{"n_experts": 128, "hidden_act": "swiglu", "balance_bias": false, "n_groups": 4, "groups_per_token": 3, "lr_router": 0.00172, "vocab_size": 5474, "norm_eps": 1e-05, "optimizer": "soap_variant", "learning_rate": 0.00635, "beta2": 0.95, "max_grad_norm": 2.0, "max_steps": 4700}
Below are experts of layer 4 (counted from 0) of a mixture-of-experts language model. Rows are named router (the router's row for the expert), gate (a neuron's input weights, with its number), up (a neuron's input weights, with its number) and show model dimensions 0-127. Each number is 128 + 24 x the weight over its row's rms, rounded and kept within 0 to 255.
Before each expert's rows: a language model's description of what the expert responds to; "gets" lists some tokens that make up at least twice as much of what it gets as of all text. This comes from a sample of Wikipedia text that the model never trained on. Tokens count by the router's weight.

# expert 61
It responds to: Country words, plurals, T-pieces. United, States, USA, UK, British and plural endings, plus word pieces following a capital T in Asian and foreign names, such as Totsuka and Taean.
gets: "s", " United", " South", " States", "ers", "ia"
router [147 154 157 124 124 170 125 145  82 124 107  81 115 127 150 147 109 158 137 164 116 123 153 130 153 149 130 123 124  88 112 165  92 106 132 118 143 114 160 115 101  83  86  80 168 154 109 111 126 131  88 135 100 140 138 110 184 117 140 131 147 116 133 120  89 140 109 160 139 107 102 150 120 155 104 122  97 109 146 138 151 127 154 105 144 160 105 115 126 101 155 102 131  74 167 163 161 163 123 108  85 105 106 133 129 116 152 149 133 126  98 159 155 133 119 110 116 108 141 150 124 114 150 100  87 143 175 121]
gate1 [152 142 119 143 151  96 167 136  86 165 122 138 120 104 155 109 139  95 160 138 140 124 161 112  84 157 112  87 100 114 112 127  96 138 109 154 130 125 160 130  79  92 142 102 144 112 112 180 111 123 104 128 115 121  98 145  93 112 153 149 146 142 132 102 173 121 123 169 112 124 138 104 113 136 149  99 122 106 139 133 127 138 102 113 143 143 120 182 137 166 101  69 122 140 176 181 118 149 157 141 119 120 116 145 136 106 128 125 124 176 118 126 108 142 142 112 127 119  97 129 172 115 115  61 135 132 161 141]
up1 [115 121 100 139  93 141 109 133  89 151 120 152 127 132 109 118 134  92 146  98 125 110 150 105 150  97 131 112 117  85  85 144 101 127 178 129 129 106 122 132 142 142 205 135 138 132 130 139 125  99 125  84 170 136 141 137 164  98 134 133 114 105 141 138  93 118  99 150 131 123 151 167 153 105 103 136 172 124 123 143 127 181  98 146 104 133 121 138 126 111 169 177 153 120 163 131 114  98  96 164 172 139 123 109 117 117 161 163 163  98 148 125  88 107  77 130 140 152 136 113 138 131 160 123 115  98 115 104]
gate2 [120 140 113 107 108 156 163 134 121 120 140  80 106 138 108 128  76 110  81 135 110 137  91 115 112 149 151 119 100 126  99  86 134 159 102 179 109 153 167 144 107 139 143 137 115 148 145 103 122  93 136 128 131 123 171 104 137 140 167 127 150 183 108 148  78 159 163 115 108 169  98 146 142 146 123 129 123 153 142  93 115 128 115 137 131 165 108 132 181 169 143 129 139 131 105 123 120  88 128 130  87 158 144 130 140 105 100 123 126 145 130 140 140  94 118 113 148 141 174 159  90 137 103  75 113 142 147 125]
up2 [143 111 136 146 123 156 124 108 134 155 137 151 129 161 161 109 105 172 124 107 110 162 115 126 111 136 135 140 138 133 121 123 125 152 105 106 151 116 101 171 140 104  82 125 147 164 113 108 113  82 136 145 113  91 122 158 113 145 134 132 137 145 138 112  73 120 131 129 120 112  86 141 121 152 119 105  99 151 146 148 150 123  68 110 122 114  97 110 107 113  84  87  61 154 102 149 164  92 184 137 112 129 128 152 135 152 145  98 125 138 166 159 114 137 150 117 153  99 192 128 160 160 129 109 139 146 125 144]
gate3 [ 86 142 111 126 122 125 144 121 130 136 121  94  83 122 118 151 133 155 120 162 144 102 153  87  96 123 181 130 117 127 140 112 122 111 160 132 132 100 199 106 141 102 159 119 164 132 117 126 135 121  86  76 127 166 125 155 102 160 156 133 129 113 118 151 118 129 126 148 128 139 155 106 121 135 112 123 103 141 160 105 167  99 130 105 131 192 106 159 159 115 190  92  99  92 106 112 131 120 143 133 123 135  92 154  95 149 115 109 163 116 119 133 158 176 112 149  95 125 112 162 147 111 115 138 114  97 123 127]
up3 [ 63 127 170 106 137 130 177 110 173 174 170 161 136 122 135 127 170 111 147 121 150 121 132 128 124 128 138 155 120 107 158 103 107 102 106 141 106 129 128 132 106 117 169 179 114 121 149 126 107 138 129 101 100  67 106 124 141 143 128 122 144 107 138 142  94  96 119 120 134 130 104  79 167 131  98  98 133 144 140 141 140 104 143 162 129 118 136 146 130  87 112  90 107 142 103 144 116 127 146 151 128 122  89 122 123 167 118 108 130  96 139 101 136 111 193 134 157 172 124 100 123 159 115  87 126 134 147 164]
gate4 [100 101 114  79 138 118 105 150  87 104 144  73 143 132 140 116 116 129 119 135 132 133 132 118 147 143 164 123 149 139 179 109 144 146 133 145 142 112 122 141  91 119 146 130 111 153 173 105 127  94  94 112 123 121 116 106 163 144 124 150 139 210 110 171  81 153 153 126 111 104 137 153 143 148  91 127 167 117 120 139 151 173 121 138  94 169 135 101 129 121 143 119 106 129 147 123  75 134 122 137 102 124  90  88 113 118 197 144 143 151 117 134 133 167 109 112 115 112 124 110 119  94 112 141 116 127 162 142]
up4 [122 138 134 101 122 155 137 162 148 141  87 142 130 127 129 111 175 135 141 129  42 127  91  80 128 123 109 137 140 131 111 158 133 118  99 102 145 120 131 136 133 152 132 121 130 133  68 142 114 119 121 125 129 171 118 164 151 161 129 110 105 167 119 111 152 175 159 135 157 137 117 111 104  95 159 103 149 110 142 108 124 145 114  87 107 114 123 145 116  99 129 137 132  94 122 122  75 139 126 105 145  93 172 100 129 138 147 104 153 168 143  90 119 121 125 142 139  92 106 127 155 162 193 148 137 131 123 167]
gate5 [124 116 133 114 150 148 161 159  77 123 123 117 179 129 166  80  79 168 118 113 112 151 119 117 120 156 143 127 127 136 110 135 136 151  71 102 135 116 117  67 143 134 140 152 179 145 161 162 118 118 130 123  86 144 134  98 152 122 113 128  96 117 157 125 148 128 119 110 109 178 108  92  72 130 125  98 111 124 114 139 150  93 177  72 129 138  96 122 130 137 121 104  99 160 117 137 153 130 127 108 112 112 124 135 138 110 136 127 133 132 132 155 166 160 125 130 115 168 143 155 159 153  98 100 146 127 126 159]
up5 [118 137 133 131 121 149 110 157 145 147 106  81  91 123 125 148 152 106 142 121 153 112 104 154 141 147 126 128 133 149 166 140 145 103 122 175 109 148 119  79 158 103 117 146 100 112 117 139 133 111 127 114 134 162 127 136 133  99  80 132 107 191 112 186 135 124 114 138 125 165 149  99  96 124 157 130 164 132 166 189 122  96 127 124 125 102 103 148 151 115 149 108 134 136 116 138 109 143  67 118 138 150 107  91 111 168 115 107  95 180 115 109 159 128  97 112 112 107 122 143 104 175 112 123 148 121 139  88]
gate6 [125 140 161 138 152 156  97 161 109 134 129 100 130 173  97 161  90 147  67 132 139 127 139 131  97 132 149 140 142 139 122 125 117 119  76 106 146 156 105 128 158 143 109 129 131 136 103 110 157 146 122 147 115 156  94  99 139 125 131 150 138 161 115 125 113  80 139 106 125  85 111 132 114 163 105 137 133 105 137 116 160 153 165 143 115  80 127 160 152 139 111 100 129 204 109 123 102 128 121 109 154 118 133  93 163 130 105  92 186 111 144 126 117 134 103 175 106 144 135 141 146 105 120 105 155 127  72 138]
up6 [109 132  83 157 160 149 121 181 156 158 188 149 114 123 170 158 103  79 106 146 137 105 156 122 132 120 168 118 143 110  60 108 139 128 162 132 127 143  81 128 126 118 131 146 110 144 161 123 112 141 133 117 152 127  80 104 102 128 132  73 125 149 138 137 144 102 135 125 134 129 143 176 140 101 102  95 145 143 143 125 123 128  83 157 154 109 103 138 122 101 168 141 121 131  96 116 111 128 126 116 127 141 131  98 105 174  98 159 139 123 122 135 127 120  93  97 105 144 150 149  83 110 105 153 164 137 135 143]
gate7 [118 113 112 130 131 104 142 132 138  84 150 166 149 127 155 129 121 161 138 120 132 108 152 118 123 141 160 109 140 109 115  71  97 114 121 139  94  84 146 108 146 148 174  99 178 129 152 162 159 119 120 132 143 130 135 112 135 116  85 113 147 108 121 122 112 169 153 149 175 143  96 161 125 134 117 115 124 144 138  85 106 154 109 138 103 112 126 116 144  71 133 129 136 151  84 123 133 159 124 137 121 100 172 127 142 107  97 112  86 142  98 141 122 114 139  95 127 124 205 143 106 123 100 143 135 196 128 121]
up7 [135 118 110 113 142 137 138  88 134 128 168 143 150 120 164 148 131 116 144 137 111  71 108  91 107 156 117 107 108 154 151  98 109 179 129 134  95 106 111  89 132 141 132 188 131  94 150  96 114 145 145 124 140 143 109 103  50 119 130 153 157 129 113 167 104 104 137 153 131  95 134 103 113 152 121 118 104 127 107 183 179 129 101  99 162 143 146 119 171 156  91 125 119 147 131 135 116 141 141 106 118 113 133 130 118 145 107 117 134 167 152 115 129 118 180 132 129 112 118 126 185 107 150 120 118  98 152 114]
gate8 [ 90 122 160  91 148 130 100 131 104 110 134 137 178 101 153 175 108 112 165 127 115 151 148 148 136 117 128  93 127 104 138 118  97  94 113 139 150 118 146 106 132 181  96  80 133  66 182 129 116 142 111 144 134 141 142 153 168 118 101 114 142 121 121  99 112  88 120 112 103 134 126 121 124  98 145 167 140 125 111 141 126 101 131 120 118 156 173 151 150  79 151 128 150 151 115 125 153 115 103 160 119 152 158 166 140 124 119 109 149 159 133 149 164 121 153 114 105  97 145  82 111 110 164 127 103 122 148  94]
up8 [104 153 156 119  82 168 123 127 109 118 111 127 151 145 131 105  99 195 146 101 125 157 125 119 174 122 121  94 124 140 110 136  98 109 101 124 141 125 156 126  68 108  97 100 134 154 137 128 146 113 131 132 159 139 123  88 129 117 110 170 104 128 150 141 138 161 145 108 139 109 154 150 107 146 156  80 114 136 121 138 118 175 142 114 103 175 177 101 106 142 118 123  82 105 155 134 114 126 113 100 120 156 131 124 173 125 114 142 171 119 160 156 134 174 112 137 136 120 155 110 151 116 128 127  96  88  91  92]

# expert 39
It responds to: Non-Latin script bytes. Byte pieces of Arabic, Thai, Greek, Tibetan and Chinese script inside parenthesized native names, plus blank cells in tables.
gets: " ", "′", "°", "l", "/", "r"
router [112 122 131 114 130 144 124 134 126 156 122 146 117 122 117 139 144 133  96 134 162 108  86 111 141 185 157 152 186 168  96 102 135 123 140 167 143 109 187 189 149 141 156  97 126 122 107 140 126 116 137  88 112 112 136 112 142 160 164 139 116 182 130 121 130 165  96 165 103 120 122 117 172 140 113 151 130 113 109 155  95 118 119 116 157 104 125 193 137 145 133 125 116 123 128  82  91 145 150 116 137 119 152  94 154 139 139 118 114 114 162 111 118  98 106 121 136 131 118 142 184 140  93 103 138 155 100 125]
gate1 [135 105 165 154 126 126 141 138 102 106  91 102 146 109 148 157 121 183  93 158 141  90 140 117 150 171 141 137 184 145 134 105  94 135 118  55 143 114 161 133 109 175 129 111 113 143 127 106 116 132 133 156 140 128 120  98  95 161 187 107 132  91 164 140 106 164 151 103 119 126 118 126 113 111 116 151 119 109 126 122 108 124 133  99 137 123 123 150 102 152 129 105 125 128 111 151 124 141 155  95 124  71  93 103 142 123 122 120 100 130 126 119 165 137 125 185 147  87 112 128 121 153 122 113 125 182 129 158]
up1 [135 127  97 128 100 136 117 110 156 101 158 110  91  91 135  97 122 121 110 149 151 154 142 126  93 122 172 145 126 149 105  92 118 155 128 145 115 154 136 121 100 102 161  96 155 134 123 165 191 165 154 117 143 133 132 151 142 128 163 117 102 122 138 146 132 139 130 128 104  77  97 119 169 136  95 149 118 119  93 152 130 123 138 124 125 128 108 102 135 142  87 155 159 184 122  97 134 156 134  96 143 146 154 173 126 122 158 108 144 133 170  95 138 113 104 136 107 171 107 110  99  98  83 157  94  96 117 125]
gate2 [127 145 105 123 102 124 146  90 156 134 109 146  64 145  98 147 132 136 154 130 130 159 124 114  96  79 139 122  73 136 174  82  98 117 134 120 104 120 166 153 134  95 143 123 138 138 154 159 153  95 112 157 119 138 130 158 178 145 155 120 137 166 100 138 145 131 121 138  97 125  92 109 169 112 114  88 136 148 119 132 119 136 143 159  85 132 123 128  96 165 152 187 136 113 136 113 129 134 129 145 125 117 106 102 142 158 105 132  95 135 123  82 129 121 169 129 149  90 112 106 112 137 113 121 156 187 119 141]
up2 [ 57 100 112 139 161 125 117 107 108 128  81  94 112 114 134  86 126 128 172  89 118 127 125 124 159  92  96 145 116 117 108 153 137 189 164 165 117 135 134 113 154 164 155 162 176 130 132  81 160 177 155 133 125 111 133 137 128 127  93 118 146 118  99 109 114 149 137 102 129 140 148 157 121 113 133  65 145 100 159 116 134 122 126 156 135 136 160 121 118 113 125 111 124 122 129 165  91 137 142 145 142 115 138 148 102 104 144 141 122 136 136 169 119 127 158  97 158 147  82 138 105  92 113 142 106 127 153 137]
gate3 [134 105 150 133 127  70 116 141 101 147 119  81 142 140 109 122 124 146 152 104 112 132  95 126  91 139 149 151 219 121 142 107 108 141 109 132 130 116 112  88 122 116 132  79 100 145 103 144 157 116 155 114 143 124 136 116 172 124 129 104 112 144 104 131 120 127 153 177 129  92 126 162 158 108 140 121 124  92 142 110 145 132  86  86 137 140 166 155 106 142 106  92 118 162 115 134 100 173 100 184 120 124 150 120 115 130 141 167 138 127 193 118 117 125 134 135 156 123 167 128 109 117 156 125 102 122 136 125]
up3 [129 172 139 136 143 150 135 160 147 144 125 108 101 158 157 118 138 141 158 156 157 103 116 161 100 121 139 109 162  86 117 100 108 153 126 149 153 158 118 133 114 152 141 132 128  89 126 112  98 107 170 123 125 112 141 153 140 104 141 146 115 126  90 147 140 110 149  85  74 116 115 133 111 102 148  68 158 130 214 135 107 145 109 141 129 153 114 102 165 144 138 138 119 147 109 109 155 145 128 150 111  96 100 156 159 116  97  70 133 103 125 157 132 140 116 135  91  86 131 100 128  90 125 140 136 112 109 139]
gate4 [144 123 123 102 143  82 106  68 145 121 123 144 132 142 112 130 164 179 139 121 168 114 126 132 138 158 128 154 166 164 139  90 130 105 124  84 128 111 139 142  94 110 134 110 146 108 130 105 133  81 118 113 127 103 104 125 136 119  94 125 117 152 129 121 169 141  85 154  99 144 121 161 126  74 139 126 163 121 140 140 112 113  96  85 136 176 137 144 148 151 121 127 155 146 127 136 135 109 125 154 100 131 116 139 138 114 104 122 134 108 125 123 105 101 160 150 182 147  77 154 174 127  99 179 103 150 170 101]
up4 [166 145 116 138 122 122 161  65 119 130 130 155  80  90 131 105 153 126 134 144 106 156 135 170 112 121 114 127  98  81 131  90 120 132 120 102  87 136 133 119 153 120 132 145 150 129 129 158 122 117 130 105 114 115 148 113  90 138 118  86 129 155 135 122 122 106 157 153 155 128 155 121 115 157 112 158 133 125  91 167 134 111  95 132 189 117 131 116 115 158 167 105 174 115  92 207 100 141 122  90 140 108 128 113 115 111 152 118 132 156 159  89  92 130 146 119  99 159 127 149 114 138 110 153 155 135 150 145]
gate5 [140 129 126 118 151 116  86 130 165 144 147 142 151 126 147 169 155 106 134 121 152  91 128 134 160 132 130 150 146  95 120 103 196 114 142 189 113 143 146  71 143  91  69 134 134 124 145 144 122 121 122  99 106 109 128 101 135 129 149 115 114 179 136 112 166 140 149 168 120 136 135 121 119 155 106  83 132  94 171 100 156 152 123  88 129 120  79 146 145 122 154 132  86 114 134 111 108 138 105 111 127 142  97 129  84 122  90 128 127 155  87 139 142 124 139 149 113  91 148 132 129 134 147 175 117 130 112 107]
up5 [138 131 129 175  87  86 146 144 109 112 128 155 118 104 124 107 166 113  98 157 127 132 138 115 103 112 170 163 126  81 135 109  90 127 112 119 153 139 105 134  90 138  89 119 152 107 103 154  87 119  98 117 119 115 132  97 127 159 146 102 133 149  98 133 122 102 138 138  94 118 150 128 132  85 188 133 143 125 113 132 135  93 138 172 150 117 124  85 117 143 136 162 128 149 153  92 143 150 157 163 101  68 120 116 127 112  90 166 153 150 128 146 139 126 170 138 137 141 149 136 167  97 127 119 167 166 139 144]
gate6 [111 113 138 153 103 139 158  61 118 120 140 104 150 161 143 143 124 140 160 142 133  94 121 105 130  92 133 134 163 167 141 153 116 185 134  88 121 128 172 185 100 107 147 124  76 117 153 138 143  94 140 126 145  93 108 135 161 136 122 158 118 143 128 135  94 132 146 137 120 204 107  93 108 131 127 116 164 125 136 132 119 125 142 113 124  97 155 158 147 131 154 110 102 112 111 121  67 104 135 131 134 144 114  60 147 146 130  99 161 133 144 101 142 112 130 151 114 105 109 122 148  96 125 132 112 115 127 132]
up6 [111 144 118 105 126 115  47  77 176  90 151 129 125 124  89  62 159 128 144  88 135 128 151 125 140  95 148 104 107 125 105 147 144 147 152 128 128  95 152 135 117 110 142 126 127 138 120 117 115 116 111 127 102 125 150 115 142 150 131 172 118 139 124 144 146 141 151 108 117 130 158 106  82 155 114 142 107 136 112 137 133 152 189 155 112 106 125 147 132 127 152 173 133 127  92 115 114 125 157 112 145 122 141 110 170 171 106 103  94 120 146  93 123 163 130 107 144 133 133 124  94 197 151 106 157 144 124 134]
gate7 [112 149 106  96 139 145 135 188 132 145 140 106 113 116 114  90  94 105 141 148 147 112  86 117 118 108 131 144 119 102  74 119 157  84 140 111 132 146 113 188 101 147 125 116 125 152 129 184 174  99 117 132  97 124 109 134 106 161 147 135 119 155 127 175 117 125 122 150  90  84 112 106 140 172 123  83 139 155 146 133 156 153 131  93 134 135 145 141 110 146 120 148 171 105  95 150 134 142 130 141 180 126 133 127 136 137 105 118 105 122 129 125 125 148  88 169 144 168 115 102 127 153  95 103 142  87 124 124]
up7 [ 91 151 116 128 151 111 101 122 103 144  61 134 148 157 125  95 127 147 142 166 169 150 143 152 160 149  97 100 119 150 190 155 134 122  89 107 143 121 143 125 119 183 168 173 117 112 138 112 124 129  97 151 108 153 146 130 143  97 104 156  94 136 110 168 149 103 143 110 109 102 170 144 110 140 125 107  91 120 119  96 138 112  86 109 161 155 102 116 135 144  77 116 142 163 148 136 123 123 142 157 111 164 105 124 163 104 125 102 105 132 121 119  98 118 130  82 121 136 114 136 137 133 129 166  94 130 128 128]
gate8 [168 137 159 131 139 138 132 100 123 100 154 101 131 121 107 141 102 124 124  85 133 140  99 130 131 170 154 155 114 127 144 142 181 165 136 118 105 156 148 159 150  69 145  89 138 149 129 162 137 127 146  99  85 108 108 167 153 163 142 136  99 155 107 135 107 140 121 130 125 104 141  96 146 154 121 165 108 159 100 126 133 146 114 124 111 128 175 150 129 136  94 148 107 115 169 113 124 138  96 126 145 116 114 134  69 131 103 113 129 113  69 151 158 110  87 107 103  96 103 128 134 142 164  92 110 165 141 111]
up8 [ 76  93 125 151 124 161 145 109 119 131 108 149 110 125 116 114 112 130 136 195 150 116 154 173 140 177 100 153 119 113 119 108  97 165 125  98 124 166  94 147  99 149 176 144  92 154 108 110 105 117  91 154 146 131  90 130 131 131 111 129 113 151 184 136 106 123 158 117  99 112 125 131 147 127 126 133 162  75 105 127 128 150 184 112 145 142 100 142 125 143 111 118 127 163 100 112 132 124 148 120 162 106 120 154  79  58 136 129 134 109  89 120 158 117 122 127 128 143 148 159 126 122 136 128 113 147 136 129]

# expert 31
It responds to: Nationality adjectives, i-pieces. The piece i or ic inside names like Puerto Rico and Wozniacki, endings like ov and vić, nationality adjectives like American, Italian, and decimal digits.
gets: "i", "n", "ic", "ian", "ov", " N"
router [109 158 185 128  97 134 143 159 103 146 156 131 107  76 156 102 151 178 106  78 152 126 155  93 100 118 151 161 107 122  96  96 134 144 166 135 116 112 128 115 167 101 112 174 101 146 101 147 146 118 108 135 124 151  92  99 140 146 106 141  93 117 114 172 138 107 152 104  95 119 156 112 142 174 131 140 167 132 155 146 138 117  96 135 126 120 127 139 158 157 126 146 124 153 146 139 150 132 123 102  91 125 152 104 101 120 166 167 129 118 117 149 131  94 130 140 152 127 140 148 141  81 143 154 142 152  90 115]
gate1 [114 145 174 112 120 138 122 134  72 125 136 123 119 160 129 112 177 160  75 102 149 101 114 137 101  81 170 173 111 140 167 149 150 121 120 137 132 144 156 148 110 100 130 133 101 154 117 133  99  90 181 121 118 143 156 100 130 141 126 123 108 151 110 158 174 138 124 112  92 129  96 128 165 112 152 157 154 154  64 121 153 107 156 102 124  97 145 111 155 116 119 134 137  82 125 108 121 127 106 105 118 111 132 161 107 123 135 144 139 155  87 103 132 106 165 141 155 139 107 158 136 100 113 111 107 145 125 149]
up1 [134 163 163 121 120 156 148 113 128 223 129 121 127 125 147 122 180 108 141 131 126 161 140 140 136 126 163 137 174 128  94 172 118 109 124 110 116  77 116 123 138 124 148  91  93 128 146 105 122 151 101 144 106  97 137 100 127 111 127 125 107 136 152 102  98 107  96 160 169 165 128  90  98 118 126 161 112 140 107 107  89 144 117 120 133 113 125 112  98 131 125 114 149  91 111 118 138 119 123 130 108 170 166 102 146 139  92 109 168  78 106 125 110 119 132 173 156 106 156 122 110 145 135 141 165 133 127 152]
gate2 [122 115 111 155  68 127 121 162 103 159  96 142 147  97 154 114 108 182 112 115 124 156 131 127 136  96 127 124 133 136 103 106 135 167 146 114 133 117 166  99 148 126 115 144 113 129 116 118 108  90 108 101 118 108 129 147  99 166 118 145 142 119 146 144 161 111 145  97 153 131 151 132 151 150 132 114 138 142 111 146 133 187 117 111 136 133 130 171 119 133 112  99  87 147 102 107 131 152  99 120 124 173 154 157 164 171  79 149  78 145 117 107 179  71 127 115 159 119 117 120 121 119 112 177 104 143 122  92]
up2 [109 135 158 124 161 140  79 126 115 150 142 112  95  74 135 105 102 195 158 134 131 156 124 144 122  90 145 108 122 147 143 119 121 138 122 158 123 149  98 146 103 137 141 123 148 140 134 132 139 139 153 153  82 125 150 131 106 148 135 103 125 154 109 147 113 126 120 121 117 140  91 148 166 169 132  87 153 165 110 123 113 130  97 150  82 145  89 123 120 133 113 140 154 128 115  62 124 124 117 163 134 100 111 125  95 173 102 115 107 161 112 139 151 143 116 174 131 121 169 128 102  78 167 129 119 137  79 153]
gate3 [164  98 136 106 118  98 128 132 163  99  96  92 112  93 170 138 113 118  93 140 130 120 124 143  96 163 106 120 111  96 131 135 147 152 149 131 126 124 100 123 125 142 140 100 129 133 123 166 131 113 132 151  77 101  81 136 146 135 106 163 110 129 148 139 117  86  59 120 118 165 159 120 110 123 132 105 119 103  99 128  76 108 127 170 179 138 154 161 163 162 158 142 115 124 140 145 136 146 106 106 108 135 125 154 157 123 152 168 148 104 101 174 155 127 119 125 105 165 111 135 132 123 104 169 168 122 126 144]
up3 [111 122 101 110 160 165 145 147 163 131 120  99 139 102 136 143 126 156 153  74 116 122 117 115  98 107 133 106 181 131 166 110  83 182 127 110 110 129  81 125 118 118 136 112 164 136 113 124 103 108 123 121 138 109 131 101 130 150 139 111 141 181 118 154 150 142 135 114 154 143 144 135 157 109 157 120 106 170 119 110 139 135 103  85 106 139 101 116 122 133 175 118 132 110 118 129 107  94 118 113 103 139 169 145 102 146 157 170 175 131 142 101  92  86 109 104 164 108 129 168 148 145 151 153  97 144 133  78]
gate4 [104 149 154 143 115 141 126 138 100 126 117 112 127 141 142 105 125 112  98 117 148 140 120 110 137 133 105 139 143 120 122 150 129 168 127 114 140 114 151 102 136 163 128 136  99 186 131 139 122 154 116 105 100 137 155 155 140 156 140 145 142 157  95 101 100 161 181  97  52 169 133  91 128 140 129 115 109 133 102 134 156 144 138 164 121 132 127 199 152 123 154 141 136 150  97 127 127 115 111  93 139 107 117 129  84 107 143 104  88 112  99 125 159 107 166 119 139 121 160 118  98  93  62 166 128 137 145  91]
up4 [122 152 122 123 140  97 125  92 113 123 158 147 150 138 157 115 127  90 132 121 114 101  98  91 135 153 114 120 182 101 113  84 152 125  97 129 163 141 104 145 142 123  98 122 125 177 132 149 133 100 154 218 138 125 101  99 132 116 129 120 142 113 139 139 154  94 126 175 121 141 118 100 150 107  95 123 127 112 116 147 164 130 131 144 106 114 139 175 112 106 199 156 186 141 138 126  97 120 127 143 139 114 110 128 144 111 134 118 121 119 182 155 110 115 114 116 118 110 156 102 108 123 113 124  74 113 139 145]
gate5 [106 100 140 128 137 132 150 110 169 181 142  85 133  91 140 175 125 135  96 147 206 130 130 118 113  83 122 120  90 122 133 112 155 132 122 138 150 138 137 131 139 138 113 139 155 132 144 152 158 170 135 132  64 106 118 108 114 163  98 168 143  89 138 122 133  87 111 115 114 109 137  98 125 117 142 137 138 108 115 172 115 133 137 106 148 112 132 127  96 129 118 129 108 112 139 164 118 157 115 138 165 105 117  97 134  65 144 109 123 147 126  98  90 154 146 135 147 142 144 103 160 156 143  97 150  76 130 153]
up5 [118 148  66 106 106 107 118 115 125 106 147 146 117 129 167 145 134 129 112 139 114 106  95 143 139 135 137 132 127 112 142 162 144 122 102  92 119 126 154 159 126 130  98 138 155 136 115 123  79 124 127 129 105 132 120 122  83 137 119 155 122 156 137 130 152 137  95 118 140  85 141  91 138  91 127 117 143 156 141 150 149 122 163 115 220  90  86  86 122 138 141 129 158 141  97 131 161 146 146 118 141 144 123 151 156 121 129 100 152 149 115 149 112 138 113  86 114 168 151 145 127 128 124  96  69 146 200 120]
gate6 [139 120 142 129 130 142 128 116  68 155 126 121 134 109 101  67 129 139 125 137 143  94  92  94 148 135 153 158 123 118 107 145 184 125 135 157 168 124 144 154 119 159  96 121  97 122 124 162 130 138 152 142 128 106 109 127  98 154 121 157 102 114 118 133 151 109 112  79 115  99 136 108  92 160 129 128 149 186 149 153  97  92 130 145 154 131 102 112 128 130 143 127 163 120 121 123 124 125 158  79 125 117 131 119 132 170 112 115 196 169 105 139 142  91  95 162 123 115 122 116 173 128 167 116 146 117 111  87]
up6 [160 124 138 141 124 141 120 174 175 169 171 157 118 140 123 149 124 149 126 125 111 128  98  77 153 116 118 144 136 161 126  89 114 122 129 122 109 123 124  91 121 165 108 162 138 147 133 130  66 164 171 125 153 138 123  99 105 152 135 140 115 103 145 100 102 105 115 188 143 147 118 100 113 139  81 145 116 172 125 127 136 100 191 122 120 134 146 113 124 149 124 109  98 109 141 162 120  79 164 145 126 157  90 160  96 137  99 134 100 104 151 117 111 164 124 111 108 136 120 103 132 117 121 128  83 104 133 119]
gate7 [ 90 108 135 182 118 128 122 168  91 126 116 123 142 123 165 133 161 126 116 126 109 170 159 107 139 139 143 141 113  92 146 122 158 119 132 138  80  94  91 133 101 109 134 157 120 115 113  98  87 163 101 114 146 107 146 133 137 117 159 101 120  95  77 100 125 151 143 136 127  74 126 115 134 131 107 117 115 173 157 136 140 173 115 111 124 139 136 149 138 135 131 155 102 162 190 102 157 111 129 178 123 126 135 133 127 149 136 149 118 120 127 147 125  72 135 122 133 150  78 158 109 151 120 165 117 144 118  74]
up7 [113 146  83  50 102 151 128 159 153 116 165 113 123 103 130 120  98 112 114  83 140 100 132 120 145 136 115  80  87 149 118 139 111 145 168 178 131 121 136 133 122 133 159 106 131 150 164 139 149 127  94 117 146 120 122 157 118 145 161 113 135 182 161 111 137 136 123 168 122 138 111 124 108 128 108 117 125 138 170  95 113 148 119 104 129 158 137 132 153 118 105 115 127 175 113 149  96 162 153 151 133 137 153 161 123  62 129 110 151 108 125 145 113 145 127 103 126  92 133 118 110 134 167 115 162  83 100 102]
gate8 [115 125 155 110 113 143 127 139 114 130 144 112  96  76  83  77 174 134 132 117 147 136 128  95 113  95 165 107 141 139 172 115 118 128 130  91 121 106 126 136 132 172 168 130 119  82 116 166 151 122 130 107  74 130 115 108 164 120  97 136 153 177 141 113 105 131 151 135 133 128 163 142 112 135 124 157 129 123 157 107 130 119 110 157 153 115 148 109 194 126 150 121 138 136 125 128  95 121 118 111 100 126 174  89  87 151 139 172 132 101 129  85 141 109 131 133 139 129 130 125 142 104 101 132 166 112 132 193]
up8 [ 68 160 144  94  93 135 124  87 165 139 105 144 146 117 107  99 142 100 148 157 147 118 163 106 128 118  95 158 123 155 112  90 121 100 126 151 121 114  85  98 108  94 116 166 129 127 125 141 129 155 157 144  90 134 137 149  92 109 145 108 132 166 113 141 146 111 133 131 133 150 108 118 113 129 152 113  67 137 108 148 173 141 116 136 125 125 147 108 123  91 151 161 104 115 104 172 132 135 155 169 134 168 137  91 163 147 150  73 136 172 132 118 103 158 148 127 118  81 131 130 125 142 126 114 156 148 152 111]